Below are experts of layer 4 (counted from 0) of a mixture-of-experts language model. Rows are named router (the router's row for the expert), gate (a neuron's input weights, with its number), up (a neuron's input weights, with its number), down (a neuron's output weights, with its number) and show model dimensions 0-223. Each number is 200 + 20 x the weight over its row's rms, rounded and kept within 0 to 999.
Before each expert's rows: a language model's description of what the expert responds to. This comes from a sample of Wikipedia text that the model never trained on.

# expert 14
What it handles: Linking words joining names or phrases, mostly and, also by, with, or, but, &, including, against.
router,184,210,160,197,237,186,199,204,190,227,223,207,213,195,221,188,179,244,187,212,209,193,222,161,222,179,191,232,206,189,225,221,221,222,193,191,199,176,211,253,152,215,188,165,198,209,181,229,194,207,200,225,214,206,211,225,170,178,194,184,161,210,190,210,204,187,264,167,213,184,198,192,211,230,218,212,212,210,198,178,194,178,188,205,197,204,206,225,217,201,201,219,186,187,175,183,195,190,194,210,212,181,212,197,201,202,241,195,201,240,190,192,204,206,213,145,197,208,222,189,193,212,214,196,176,206,224,166,194,161,192,202,198,208,189,208,171,203,215,178,207,248,194,196,179,154,188,203,198,198,228,189,209,168,195,233,230,215,175,198,176,187,209,206,205,194,227,207,237,157,179,208,185,244,211,193,191,156,234,205,175,176,169,184,180,211,195,219,217,174,204,202,191,175,208,186,209,195,236,187,202,240,211,197,212,207,212,193,206,215,209,208,204,189,217,204,202,184,165,206,175,158,191,202
gate2,248,213,189,208,198,223,216,203,199,190,202,199,208,176,205,221,221,220,187,186,227,189,192,203,175,183,165,203,193,207,194,193,203,186,206,211,231,197,188,202,154,199,168,174,212,209,183,193,231,176,186,191,214,185,184,210,210,199,211,181,196,238,181,221,192,222,182,165,222,161,216,227,209,180,207,223,195,179,248,207,176,219,209,219,222,164,193,212,217,194,212,202,213,213,197,207,222,195,222,221,211,181,229,215,197,210,218,177,166,179,190,190,210,186,207,197,186,244,209,185,220,210,215,210,193,162,204,218,241,198,220,245,163,197,194,193,187,218,173,192,200,184,179,241,243,204,218,206,229,186,212,246,187,210,195,206,218,184,200,202,194,203,210,195,261,206,209,175,209,173,212,229,163,233,191,186,191,178,198,249,243,174,204,205,207,207,210,170,203,201,190,189,184,162,198,151,219,199,218,197,181,233,199,185,225,200,201,219,192,213,229,205,200,239,205,222,206,192,206,169,202,220,185,228
up2,226,214,180,199,178,208,235,208,187,206,241,181,198,216,218,212,229,205,226,229,236,221,218,196,182,191,161,194,189,207,218,164,168,195,216,190,237,203,206,171,171,204,183,180,182,234,189,187,199,177,208,200,190,195,180,207,195,184,216,183,191,218,188,223,236,199,194,181,222,188,247,210,206,172,225,222,200,188,254,173,167,214,211,221,179,200,181,213,228,200,193,188,211,216,219,198,219,209,208,203,211,203,189,209,200,230,205,186,146,210,211,203,185,222,187,205,200,229,187,234,183,203,211,201,188,201,195,245,220,190,220,213,185,176,188,201,188,257,164,201,216,187,177,246,229,213,188,202,188,183,216,224,180,199,204,208,203,176,163,179,211,200,202,180,220,220,228,198,190,185,202,215,180,229,204,187,178,188,191,217,224,190,185,200,218,173,157,158,177,187,215,190,206,167,209,191,229,164,196,211,149,189,203,171,189,173,221,208,195,200,194,189,214,242,185,182,198,229,178,195,199,198,179,194
down2,195,213,214,199,218,196,213,192,188,203,201,257,177,233,206,161,183,183,189,234,204,212,183,192,237,216,166,195,233,179,224,175,197,208,189,204,174,183,178,199,214,229,227,175,196,185,179,212,183,212,248,177,225,180,212,222,206,187,184,210,201,175,205,202,214,212,211,219,230,197,237,188,170,202,217,215,194,263,208,208,169,205,189,198,201,226,218,185,191,203,217,180,262,186,197,223,199,180,209,220,186,209,201,185,231,205,196,213,205,209,192,188,185,229,145,193,232,236,182,210,183,203,191,209,202,207,189,175,199,216,218,196,203,204,182,207,233,210,213,199,190,197,220,186,207,214,227,164,195,217,208,175,235,181,127,182,226,221,198,205,179,254,194,222,191,178,198,189,227,197,217,177,186,190,210,218,224,206,197,199,231,188,173,213,209,179,213,156,194,205,187,194,196,204,220,188,195,206,224,228,171,213,213,182,194,197,197,202,193,198,202,185,178,188,215,229,240,184,219,178,210,206,217,197
gate3,202,220,208,208,188,221,236,211,183,176,224,192,180,153,206,200,185,178,218,200,205,156,208,183,219,237,206,193,177,203,245,179,171,199,189,200,202,188,223,218,234,205,193,196,175,193,210,233,198,227,168,210,188,218,224,187,215,204,176,174,206,204,187,166,204,195,221,177,140,204,214,180,189,193,193,218,220,198,151,186,190,197,223,184,210,168,198,175,232,173,200,209,182,188,190,184,223,185,203,228,192,203,199,166,224,159,245,236,189,208,224,179,218,227,182,209,151,159,189,218,196,191,201,218,175,206,232,200,195,220,231,175,188,185,197,199,213,218,191,178,162,225,227,214,192,218,195,241,211,238,201,197,222,215,204,195,200,180,185,194,218,189,187,220,212,199,179,187,209,168,205,225,192,203,222,163,206,217,223,200,196,211,176,192,226,192,208,174,237,182,202,187,163,227,190,186,200,212,185,200,188,204,194,194,207,191,198,198,204,189,210,194,197,209,245,200,217,229,216,214,241,165,203,191
up3,199,164,169,169,196,185,190,200,220,218,171,195,226,223,207,199,188,233,157,216,207,217,227,218,171,163,189,194,219,188,195,211,177,182,181,195,181,181,227,165,214,216,224,209,235,180,186,158,219,181,226,177,212,147,182,216,201,199,224,223,212,221,177,213,201,189,193,210,245,187,210,248,218,203,210,191,194,175,236,196,213,192,225,214,202,206,212,227,172,209,181,201,207,205,212,217,180,197,216,177,219,208,201,219,207,238,179,165,180,198,205,235,165,195,200,185,233,217,210,220,207,181,203,179,162,204,189,215,197,210,184,211,207,211,195,226,202,170,211,252,246,171,209,223,204,178,188,189,187,182,186,230,179,178,202,188,202,209,234,200,168,212,205,195,188,205,181,222,201,217,216,196,217,166,200,202,190,215,206,208,208,179,231,212,179,208,199,219,177,188,234,241,196,189,194,192,223,218,219,219,242,172,187,220,216,205,195,164,217,221,194,224,230,202,182,206,194,193,189,181,178,228,187,203
down3,196,214,223,194,231,160,219,186,198,183,199,160,183,206,178,202,212,180,206,206,189,213,239,180,223,232,182,163,206,168,229,208,219,172,196,210,217,224,216,215,169,195,195,214,219,213,206,171,207,176,178,201,223,207,173,226,219,200,215,232,197,215,173,201,175,179,218,211,202,191,215,183,221,199,241,187,175,242,178,196,232,193,183,224,150,223,191,214,205,170,207,155,186,225,206,209,196,210,184,130,178,200,201,223,175,182,210,184,193,220,188,215,212,227,194,162,195,187,193,197,204,189,203,212,181,176,224,187,212,185,217,191,200,186,202,183,159,204,176,238,212,193,176,210,185,176,217,221,173,205,190,208,175,176,225,197,180,181,198,182,194,238,194,223,210,177,176,199,213,201,168,242,195,198,180,188,197,213,223,185,194,215,201,182,181,211,175,211,199,189,210,192,218,208,184,182,196,185,243,180,196,221,227,245,191,252,204,193,228,178,198,197,177,193,189,181,215,185,189,179,195,207,200,181
gate4,219,190,235,159,191,190,177,193,176,194,221,211,210,205,194,196,176,239,183,205,207,238,189,195,182,214,193,192,207,196,187,221,220,171,192,198,208,213,232,178,229,194,185,232,191,219,207,183,185,187,151,154,175,183,199,174,187,188,208,198,191,218,222,198,232,185,190,206,213,215,202,209,195,196,176,209,209,171,194,245,192,218,225,196,199,179,198,185,199,196,215,226,216,223,188,239,209,226,227,186,174,169,193,246,189,187,186,182,183,186,155,197,197,207,180,191,186,170,188,209,187,181,188,209,220,183,195,209,182,224,179,228,214,178,189,192,216,214,186,183,176,189,207,192,230,207,188,208,196,235,216,187,220,213,184,160,203,182,220,209,196,194,197,199,183,202,178,208,172,239,215,176,163,164,172,191,200,220,177,169,229,222,200,226,250,219,208,228,187,200,197,163,210,181,210,162,175,202,196,230,198,176,236,190,215,166,194,195,182,197,212,190,166,254,210,188,176,216,185,224,223,194,205,176
up4,210,191,236,216,200,212,201,227,174,185,193,231,189,178,188,150,154,200,190,216,188,217,217,214,174,230,212,197,209,189,181,184,212,195,177,217,203,194,214,183,204,196,199,220,208,185,145,227,184,159,193,214,222,199,185,184,215,183,171,209,193,201,224,200,195,205,212,188,207,247,200,195,200,216,168,179,242,184,157,211,186,208,201,227,209,227,206,240,197,201,191,230,216,204,194,223,203,192,228,186,212,200,203,222,160,190,183,168,204,175,201,189,198,191,200,218,201,212,214,214,200,192,193,215,196,173,158,215,226,222,229,181,150,180,179,221,210,236,175,195,172,197,200,207,200,218,208,186,199,199,191,214,214,216,224,190,193,199,176,199,212,217,188,173,166,174,195,203,188,252,205,182,221,172,185,226,201,211,199,222,190,197,220,220,220,178,192,198,205,200,200,174,209,205,227,244,195,215,215,236,233,182,180,157,197,177,210,175,159,198,212,168,196,184,188,175,182,212,223,214,232,233,182,230
down4,190,196,176,215,196,175,196,200,186,192,182,202,197,221,219,232,222,216,192,184,228,195,195,194,224,181,168,216,189,202,228,212,175,219,208,208,204,199,207,213,199,185,180,204,219,196,184,192,228,227,229,212,202,221,185,205,200,208,209,175,176,199,153,211,216,239,202,203,205,191,203,165,189,195,222,206,214,261,186,212,209,187,185,182,194,192,205,174,195,187,196,181,184,177,223,216,173,215,203,212,185,168,191,189,233,208,231,181,210,257,235,203,220,199,223,177,172,203,194,210,234,203,186,209,196,208,238,192,232,133,212,191,200,202,215,175,190,171,194,216,212,217,177,194,191,151,192,199,176,194,200,200,201,224,176,236,264,156,213,196,203,214,192,201,211,198,232,189,215,173,188,195,190,212,226,190,205,176,193,220,190,171,197,190,213,173,223,198,186,202,209,212,171,195,168,183,214,216,195,202,169,233,183,229,182,248,216,224,218,172,198,234,200,214,196,239,183,178,210,218,204,164,202,209

# expert 9
What it handles: Pipes and line breaks opening or closing table rows, markdown header divider lines like |---|---|, and section heading equals signs.
router,202,151,211,232,232,217,200,210,197,196,203,205,217,201,203,220,176,211,219,196,209,198,217,151,237,212,219,189,212,185,195,222,192,212,196,207,209,211,206,189,195,196,201,170,202,200,191,218,167,189,212,198,223,222,244,211,184,187,201,227,197,218,196,240,182,194,195,211,219,189,217,206,236,213,239,184,189,236,181,173,210,179,179,178,191,201,190,201,232,145,211,223,191,239,185,203,197,166,220,196,205,217,182,218,205,194,201,227,183,239,170,217,211,214,235,188,200,227,161,162,200,190,199,202,186,206,187,211,164,178,185,194,211,214,194,235,199,181,224,178,188,240,190,194,184,141,201,181,193,197,239,197,226,179,200,207,197,224,193,212,200,176,206,228,198,182,202,234,201,179,197,196,187,231,191,186,207,167,214,213,235,192,186,188,173,240,212,194,208,185,215,234,224,198,208,222,204,186,186,169,204,194,202,198,196,205,159,174,145,189,202,214,203,214,238,202,199,177,166,180,206,164,216,206
gate20,198,220,188,248,173,213,174,202,221,188,215,192,201,193,221,213,209,204,221,180,228,205,187,220,185,210,150,225,167,166,182,239,213,205,204,205,212,205,208,209,185,185,193,208,183,210,214,226,186,233,233,208,183,150,214,205,195,194,190,221,172,207,207,183,228,182,203,208,206,183,220,182,213,232,190,234,194,216,199,217,201,187,195,177,227,224,227,220,204,188,165,205,217,228,246,178,238,166,218,199,216,169,190,205,207,218,177,205,215,201,164,188,207,212,214,206,193,202,216,212,228,190,197,180,177,169,199,224,183,195,222,188,234,216,191,183,200,178,255,190,190,197,197,207,176,204,205,185,229,214,226,190,215,207,186,162,181,224,169,210,232,163,213,247,151,228,198,199,232,163,229,215,214,206,200,189,211,182,197,203,213,198,209,242,218,225,228,198,221,198,221,201,177,203,185,176,190,218,189,206,209,236,173,187,175,210,195,198,169,215,184,189,203,187,184,180,163,196,184,174,193,196,203,195
up20,187,191,177,216,174,220,184,190,223,193,172,177,206,174,194,164,162,189,172,178,213,224,228,189,182,189,178,198,186,174,190,198,183,232,204,189,165,207,225,185,215,198,200,194,156,208,182,183,159,198,184,201,189,166,200,191,194,179,212,182,190,236,217,175,202,181,186,219,193,195,197,209,226,181,191,196,194,201,159,194,233,183,197,179,220,230,216,233,196,186,226,191,212,212,242,208,206,203,215,197,219,226,213,183,211,231,193,187,215,187,175,229,196,188,211,196,215,217,230,214,200,184,222,203,220,191,189,232,180,208,218,223,217,214,212,206,186,246,163,235,182,192,213,209,218,207,192,219,180,193,201,237,163,244,191,188,159,225,197,206,214,194,220,225,165,231,178,230,204,173,204,216,190,180,205,191,200,188,219,237,210,211,234,187,192,204,161,201,217,211,176,163,172,188,200,184,200,234,212,237,208,218,158,220,196,177,218,226,217,168,176,209,206,198,224,198,187,188,236,173,207,198,191,208
down20,181,182,161,192,228,214,162,179,206,189,162,211,210,192,202,193,198,200,188,214,198,209,224,195,194,187,205,209,215,201,182,190,198,162,195,200,199,212,194,221,201,212,190,184,223,167,173,172,236,215,168,201,207,197,206,185,216,234,204,164,215,217,202,223,196,203,219,215,235,191,212,237,214,206,209,165,185,209,167,203,201,149,205,178,200,183,175,204,178,178,209,199,198,187,187,228,216,233,207,180,192,227,214,200,218,178,213,192,214,181,183,219,202,179,197,217,217,211,218,211,196,176,214,230,221,232,185,199,198,207,194,185,163,201,178,217,182,217,185,237,202,214,214,181,178,177,204,205,170,175,210,193,198,212,223,238,193,183,208,193,217,208,186,185,233,211,191,220,168,237,181,226,184,195,181,238,169,174,221,193,226,211,178,191,196,214,175,200,207,220,157,130,194,196,214,245,152,207,178,155,207,148,207,194,222,194,186,172,208,173,199,209,218,192,216,214,188,181,226,202,199,188,168,208
gate21,205,188,184,184,234,187,242,194,192,201,196,179,190,178,180,173,213,226,177,235,212,185,211,227,176,206,190,216,201,199,191,194,225,208,205,219,217,205,184,216,197,219,165,199,236,217,169,199,170,204,213,228,208,234,176,164,200,201,192,166,215,207,184,219,186,229,179,193,206,192,230,176,211,194,156,186,217,184,195,180,193,179,189,185,188,183,191,182,224,223,175,207,201,215,195,220,216,172,213,176,224,168,168,228,166,213,235,219,179,210,179,183,161,181,197,221,213,167,221,202,235,235,221,207,221,181,206,215,163,205,221,162,197,204,164,228,218,200,192,185,164,219,199,211,219,239,196,209,200,227,194,179,192,177,199,214,202,179,214,213,210,209,239,204,202,197,228,184,219,237,198,195,202,208,207,194,247,190,194,239,207,166,184,182,212,183,180,163,184,223,240,209,217,181,192,177,190,227,189,189,204,197,175,188,220,217,229,194,180,223,239,195,183,187,184,195,232,193,196,171,207,203,186,205
up21,156,174,172,205,201,235,227,209,238,216,235,216,184,214,210,207,213,197,194,185,220,189,202,183,192,206,200,212,202,207,191,183,205,222,185,215,216,204,221,237,247,217,201,200,209,182,158,190,210,190,221,203,216,198,164,193,196,175,205,201,239,207,195,189,176,214,195,207,215,193,223,220,205,183,171,161,200,165,208,221,203,205,198,183,192,205,195,185,187,212,144,217,185,179,214,204,208,214,190,152,226,184,206,238,231,207,242,173,222,194,228,206,225,201,213,186,200,199,224,213,228,211,242,253,174,212,196,201,188,211,198,205,214,216,206,224,186,221,189,183,223,191,185,194,182,199,204,193,227,177,211,222,206,169,203,223,168,192,176,152,206,237,204,177,218,236,189,185,167,214,201,183,195,201,213,200,214,207,198,194,202,195,191,210,161,202,178,191,190,185,235,182,195,167,205,190,205,191,211,210,203,209,157,235,204,240,195,163,217,206,209,160,192,204,201,158,245,201,197,190,190,216,184,172
down21,233,229,214,179,186,186,180,184,209,195,169,199,218,204,234,148,180,167,215,214,208,194,211,215,213,214,236,207,202,196,227,234,193,200,206,173,200,206,172,195,191,214,208,213,216,221,196,209,187,186,211,182,165,203,196,172,186,168,169,176,165,227,201,190,213,199,238,190,209,206,201,223,181,204,244,191,206,212,220,169,177,189,209,197,172,185,243,219,179,191,193,260,205,213,220,184,223,203,198,203,192,201,189,208,183,168,158,204,230,202,219,227,201,212,195,219,193,220,235,182,175,219,180,201,234,207,218,185,200,190,192,190,170,193,206,224,188,185,213,213,171,258,171,233,216,197,195,207,223,232,218,171,205,199,199,188,247,196,215,207,202,187,195,198,166,198,168,216,212,216,214,206,209,197,209,188,212,197,143,210,188,208,190,204,200,202,216,206,140,188,190,188,190,194,203,232,218,198,222,199,208,180,255,157,214,219,209,192,199,191,204,203,187,201,216,191,186,197,178,182,212,221,184,224
gate22,163,207,192,221,225,197,208,219,218,194,217,217,209,215,225,222,241,159,189,161,229,207,178,189,206,179,149,171,166,212,179,208,186,200,199,215,213,214,203,182,192,189,232,196,221,231,249,180,204,209,185,164,184,207,181,190,213,222,205,181,167,201,187,191,214,198,220,184,189,218,194,228,183,237,169,213,199,218,206,190,183,165,197,216,179,234,222,221,206,165,183,188,219,186,199,191,207,180,221,232,200,181,178,213,208,171,234,184,167,224,213,203,215,213,206,156,219,159,179,210,209,193,217,209,207,219,218,192,172,198,193,225,214,192,193,201,187,214,203,217,175,175,170,219,229,232,216,155,216,177,196,164,181,202,200,158,199,165,168,209,205,229,216,197,190,249,211,216,192,210,191,200,206,217,140,216,207,221,187,198,202,180,187,202,163,193,174,195,208,219,208,208,198,182,182,176,229,189,208,223,194,177,192,175,201,193,206,208,216,199,205,230,190,198,203,208,214,205,180,223,225,202,198,206
up22,232,198,188,200,167,207,189,197,182,223,199,150,175,208,179,188,184,211,222,203,189,194,217,202,201,203,229,221,237,177,194,194,229,245,206,192,175,179,231,206,202,213,165,187,196,158,169,239,205,209,196,211,186,189,186,191,193,188,198,224,228,193,217,214,203,198,201,188,207,171,202,194,204,152,174,185,214,167,184,177,218,232,192,189,203,158,188,210,175,206,197,217,194,170,207,204,225,197,191,165,210,175,214,177,222,185,184,177,254,157,169,183,176,220,168,205,230,205,212,181,178,229,185,188,186,175,214,187,201,209,182,183,201,209,211,185,205,171,234,213,205,224,196,186,210,180,199,178,184,222,203,234,229,204,204,208,184,221,208,206,192,171,203,198,221,145,204,181,214,187,207,200,212,204,265,197,187,220,199,183,179,200,197,199,231,175,230,203,210,155,197,195,193,196,227,204,209,184,224,180,204,217,205,212,181,197,170,164,188,176,196,207,205,230,200,197,174,180,238,205,209,176,224,182
down22,203,220,222,216,191,182,236,168,161,188,191,167,224,190,256,207,213,200,202,167,214,189,205,202,196,210,198,216,212,176,215,188,179,202,217,204,201,209,222,204,186,239,215,211,184,205,207,187,174,194,178,199,219,227,193,252,203,216,170,228,211,188,194,225,212,211,196,196,198,205,194,168,259,222,188,213,195,208,231,185,182,172,173,194,186,184,172,178,170,214,218,184,176,224,235,209,198,194,194,193,210,241,206,207,222,190,225,191,246,184,175,178,240,198,174,181,195,205,165,196,186,212,219,194,194,193,194,219,180,195,180,188,208,226,169,199,198,207,205,159,191,187,254,204,222,187,198,205,178,193,157,208,192,226,216,177,210,175,195,217,221,187,207,198,182,196,198,171,214,217,193,200,195,200,222,207,223,214,237,207,210,212,179,202,222,207,236,223,207,182,180,149,167,179,236,198,190,216,199,213,198,216,169,220,167,198,170,217,193,160,186,237,209,213,176,206,205,204,222,199,206,203,232,196

# expert 26
What it handles: Leading two-digit pieces of years and numbers, mostly 19 and 20 in dates and sports career tables.
router,178,176,205,223,214,198,215,206,206,197,200,189,225,188,238,195,165,196,188,189,172,193,207,181,187,193,230,189,242,196,208,205,206,199,190,189,234,212,211,207,204,192,213,180,210,212,198,233,188,215,201,179,236,207,204,211,182,186,201,215,167,242,207,201,167,199,246,182,230,210,218,242,231,210,202,162,198,216,194,216,203,160,170,182,205,220,201,199,205,194,162,199,169,206,192,188,205,186,204,230,230,181,194,205,219,182,228,206,209,250,185,230,211,220,200,171,174,235,169,181,201,217,206,200,201,163,193,213,179,196,163,223,219,193,241,248,178,197,206,182,158,198,204,224,202,154,205,204,202,204,215,195,212,197,214,239,197,197,178,184,208,218,225,208,211,203,235,254,179,194,172,213,179,223,166,191,179,190,219,195,214,208,158,186,158,202,191,214,215,199,206,219,197,199,219,226,190,190,220,158,195,202,208,228,221,204,198,183,204,231,207,217,240,213,212,211,215,189,171,189,198,199,210,193
gate2,194,215,184,193,184,203,186,222,218,222,235,193,189,206,193,197,239,197,214,179,227,229,190,226,188,206,217,192,224,239,161,198,234,185,200,234,153,233,152,227,190,218,187,225,182,188,181,218,192,163,205,170,226,190,225,203,206,183,191,175,170,241,191,184,214,197,183,200,215,211,201,188,214,181,167,204,228,195,178,168,214,219,168,219,185,198,191,221,201,175,177,203,220,196,200,188,227,179,173,199,233,197,190,204,182,191,177,201,205,204,224,157,200,202,205,194,210,191,219,170,172,207,219,230,234,174,202,189,215,194,188,164,206,190,220,194,191,203,201,178,187,220,215,199,208,218,202,191,189,214,203,192,218,242,181,165,223,249,205,177,230,204,182,168,177,205,189,182,223,183,184,196,197,204,202,228,223,201,217,237,209,212,224,203,179,185,186,188,175,191,181,191,141,192,225,216,183,179,265,198,206,220,227,195,194,182,211,190,207,208,168,196,179,216,191,204,172,220,210,181,202,191,206,196
up2,202,176,213,202,195,186,213,203,183,177,210,253,211,216,181,188,198,192,183,224,225,221,226,191,176,184,180,240,187,242,203,179,182,215,179,242,200,196,220,201,183,203,203,202,221,155,196,236,215,205,213,174,214,184,182,218,172,162,200,194,185,157,221,208,209,217,182,210,195,216,186,193,196,207,225,197,202,187,221,200,221,171,197,211,209,221,178,190,199,199,198,183,159,187,193,185,206,167,183,210,176,214,177,180,217,203,233,175,205,200,185,230,227,213,230,215,180,218,228,211,211,195,239,171,201,206,250,221,188,216,184,229,204,227,223,186,218,169,232,176,180,207,217,163,209,183,204,224,221,189,230,177,205,174,170,175,190,178,178,163,151,163,187,178,187,172,185,217,203,209,210,207,197,205,203,170,218,182,199,219,206,188,176,190,167,214,183,179,222,203,239,231,211,206,198,165,184,170,208,188,208,173,193,206,217,218,176,208,194,203,217,209,197,189,205,194,198,227,165,192,205,171,204,177
down2,227,202,227,197,221,219,197,160,226,190,226,204,185,196,228,216,208,241,170,178,171,167,189,196,208,182,236,180,199,187,186,185,202,175,209,183,214,212,262,217,162,171,193,183,201,211,212,193,201,224,208,182,221,192,201,208,179,225,190,198,204,232,178,190,201,220,201,189,208,199,187,176,183,205,192,152,213,227,186,218,217,187,210,195,183,214,209,215,221,202,212,200,209,196,199,222,196,205,235,191,166,189,165,175,203,201,191,192,151,185,209,176,214,203,196,145,213,191,183,199,198,199,174,237,196,231,195,236,158,201,227,217,220,216,208,187,192,220,209,183,231,201,224,210,228,177,221,186,177,201,168,225,173,184,169,200,196,198,184,197,208,187,219,203,232,261,203,219,185,224,187,211,177,170,213,207,219,199,156,162,205,211,189,208,217,186,213,197,173,192,187,236,231,184,192,195,193,194,177,251,205,214,171,182,192,193,207,202,189,170,179,200,202,201,195,212,226,213,164,202,211,211,191,197
gate3,218,211,218,236,162,196,200,224,207,189,225,241,213,185,196,229,228,198,199,197,200,199,189,201,228,215,236,184,180,211,233,208,215,232,185,227,223,194,189,170,205,183,197,172,183,181,232,250,191,211,218,185,230,190,225,200,206,193,235,211,197,211,189,227,182,215,213,199,204,213,202,175,176,145,228,203,156,192,194,211,171,209,207,206,189,222,217,200,178,181,179,199,174,185,191,213,170,233,221,238,197,202,225,217,203,232,177,213,210,207,163,208,230,198,205,215,241,186,204,211,224,157,188,208,192,222,200,186,219,184,194,186,232,227,192,207,240,208,203,186,193,181,195,231,213,196,194,192,201,184,225,205,185,157,193,172,172,243,215,217,222,198,232,198,202,230,216,213,162,191,166,183,209,182,217,196,190,198,175,199,203,184,211,219,183,238,199,219,184,181,198,171,196,214,239,242,192,198,231,203,207,191,207,192,204,210,203,209,234,213,191,200,199,202,191,193,186,201,249,178,200,216,183,228
up3,214,175,222,151,208,234,235,185,199,198,159,218,165,206,203,230,198,212,213,167,175,216,178,184,206,198,150,201,204,215,186,191,210,215,201,201,188,232,197,234,216,189,200,226,232,213,208,197,176,188,174,201,185,187,180,218,202,201,203,232,183,205,190,180,199,178,201,206,234,196,203,200,204,198,217,190,183,237,236,209,216,167,234,180,198,197,183,223,191,234,234,213,215,199,164,198,204,200,184,202,184,232,177,213,192,189,222,208,192,161,171,176,190,196,188,176,174,225,197,208,214,170,177,220,202,206,183,205,188,191,231,206,217,207,189,214,170,185,227,192,231,215,210,170,188,170,162,197,175,228,174,163,230,162,214,214,249,186,217,229,186,180,178,207,206,216,174,223,163,193,173,236,184,187,171,178,169,196,189,187,186,206,174,202,186,215,193,192,201,210,174,224,212,240,198,178,200,201,186,194,204,227,199,195,214,211,241,223,213,190,219,213,173,190,222,214,191,195,201,186,199,180,170,204
down3,190,194,207,201,200,157,205,185,165,169,205,173,182,201,211,191,219,181,199,214,206,181,216,215,175,183,158,210,215,195,203,207,218,175,232,159,176,203,219,206,203,173,178,223,170,204,171,175,195,179,194,202,186,218,251,231,169,201,197,195,199,189,207,151,209,243,198,174,219,200,202,179,181,191,183,207,225,229,186,195,179,209,214,203,200,252,203,212,192,175,197,166,211,229,219,220,176,183,186,177,197,169,230,184,176,185,192,211,225,215,197,204,193,198,227,205,208,153,213,176,209,215,228,163,208,186,227,218,198,214,183,206,182,184,236,230,206,191,205,193,184,200,215,231,201,217,198,215,194,169,193,231,188,190,177,206,207,175,164,214,213,207,175,211,213,182,188,225,235,180,240,186,199,192,155,214,217,174,164,232,192,191,202,227,168,203,198,168,235,214,195,207,223,219,201,188,208,199,230,184,195,182,231,207,208,216,167,200,206,214,193,223,213,178,205,219,215,198,180,188,214,230,214,172
gate4,198,184,193,192,208,163,193,212,249,181,209,238,197,187,203,216,223,208,204,216,214,176,220,207,204,185,198,210,202,198,200,196,212,197,199,197,226,191,231,180,197,197,185,228,178,216,203,209,197,189,197,154,212,210,197,201,181,212,221,186,189,181,224,193,186,234,201,181,179,235,187,214,219,158,207,165,190,210,203,233,194,225,236,228,201,211,194,195,216,194,174,203,202,214,205,197,168,210,175,209,221,199,175,237,192,157,212,185,212,223,174,222,234,210,185,218,185,206,202,197,234,218,207,219,181,210,203,216,150,228,211,193,194,219,210,198,171,192,196,230,195,166,173,233,197,174,203,212,212,223,199,186,176,188,205,153,203,203,186,207,228,255,226,215,207,211,205,248,213,211,213,197,193,230,189,239,164,199,172,212,197,204,212,191,184,169,149,197,230,209,190,171,174,245,178,217,180,168,199,199,226,204,225,204,219,214,211,222,178,187,166,214,207,193,242,185,205,197,200,230,229,195,216,215
up4,187,186,193,207,207,200,196,200,175,207,201,159,209,203,232,203,149,186,205,204,175,225,196,197,192,216,196,195,191,210,194,204,185,198,204,192,163,213,206,209,222,225,211,182,210,189,191,183,188,220,204,223,194,192,211,202,221,169,169,210,204,231,183,214,199,182,194,218,185,172,203,204,188,252,197,227,208,200,176,167,212,178,193,173,220,181,203,203,206,249,223,216,191,203,201,183,221,189,221,201,182,225,227,161,200,246,192,205,177,187,206,162,163,176,220,185,198,203,210,204,158,186,214,168,224,177,186,174,248,183,183,210,201,181,226,197,211,197,197,171,202,210,214,166,210,215,199,173,181,161,203,227,220,218,201,242,183,215,205,204,178,120,220,212,189,204,186,147,203,215,199,184,188,191,188,196,233,228,214,185,176,191,195,207,204,228,223,191,173,195,198,212,201,181,207,186,232,212,219,192,179,187,168,199,195,191,198,198,222,238,237,201,202,202,172,227,206,188,237,172,175,192,175,202
down4,207,200,199,198,193,163,195,197,209,211,214,178,186,177,188,200,225,206,233,259,210,194,220,173,189,170,200,206,219,183,190,152,205,198,189,205,193,213,196,216,210,228,205,193,183,186,173,206,187,193,222,218,213,207,231,222,202,219,193,209,206,176,203,184,178,185,190,183,178,190,194,211,217,185,208,189,235,231,222,204,209,204,216,230,151,213,224,177,154,198,175,201,163,226,183,220,195,210,205,218,177,192,209,198,209,222,218,186,216,162,220,203,210,223,167,197,198,206,177,159,207,206,236,201,162,213,195,214,175,234,198,187,191,191,209,186,200,245,181,220,179,166,255,237,205,184,191,200,182,249,167,210,194,175,203,207,191,211,229,205,193,203,189,169,208,229,186,255,199,190,225,200,174,198,181,206,162,225,215,220,192,190,193,182,208,169,190,189,181,198,181,187,176,191,238,196,204,183,186,167,210,197,214,217,196,208,161,196,192,201,174,210,183,184,216,157,208,201,219,219,215,202,184,166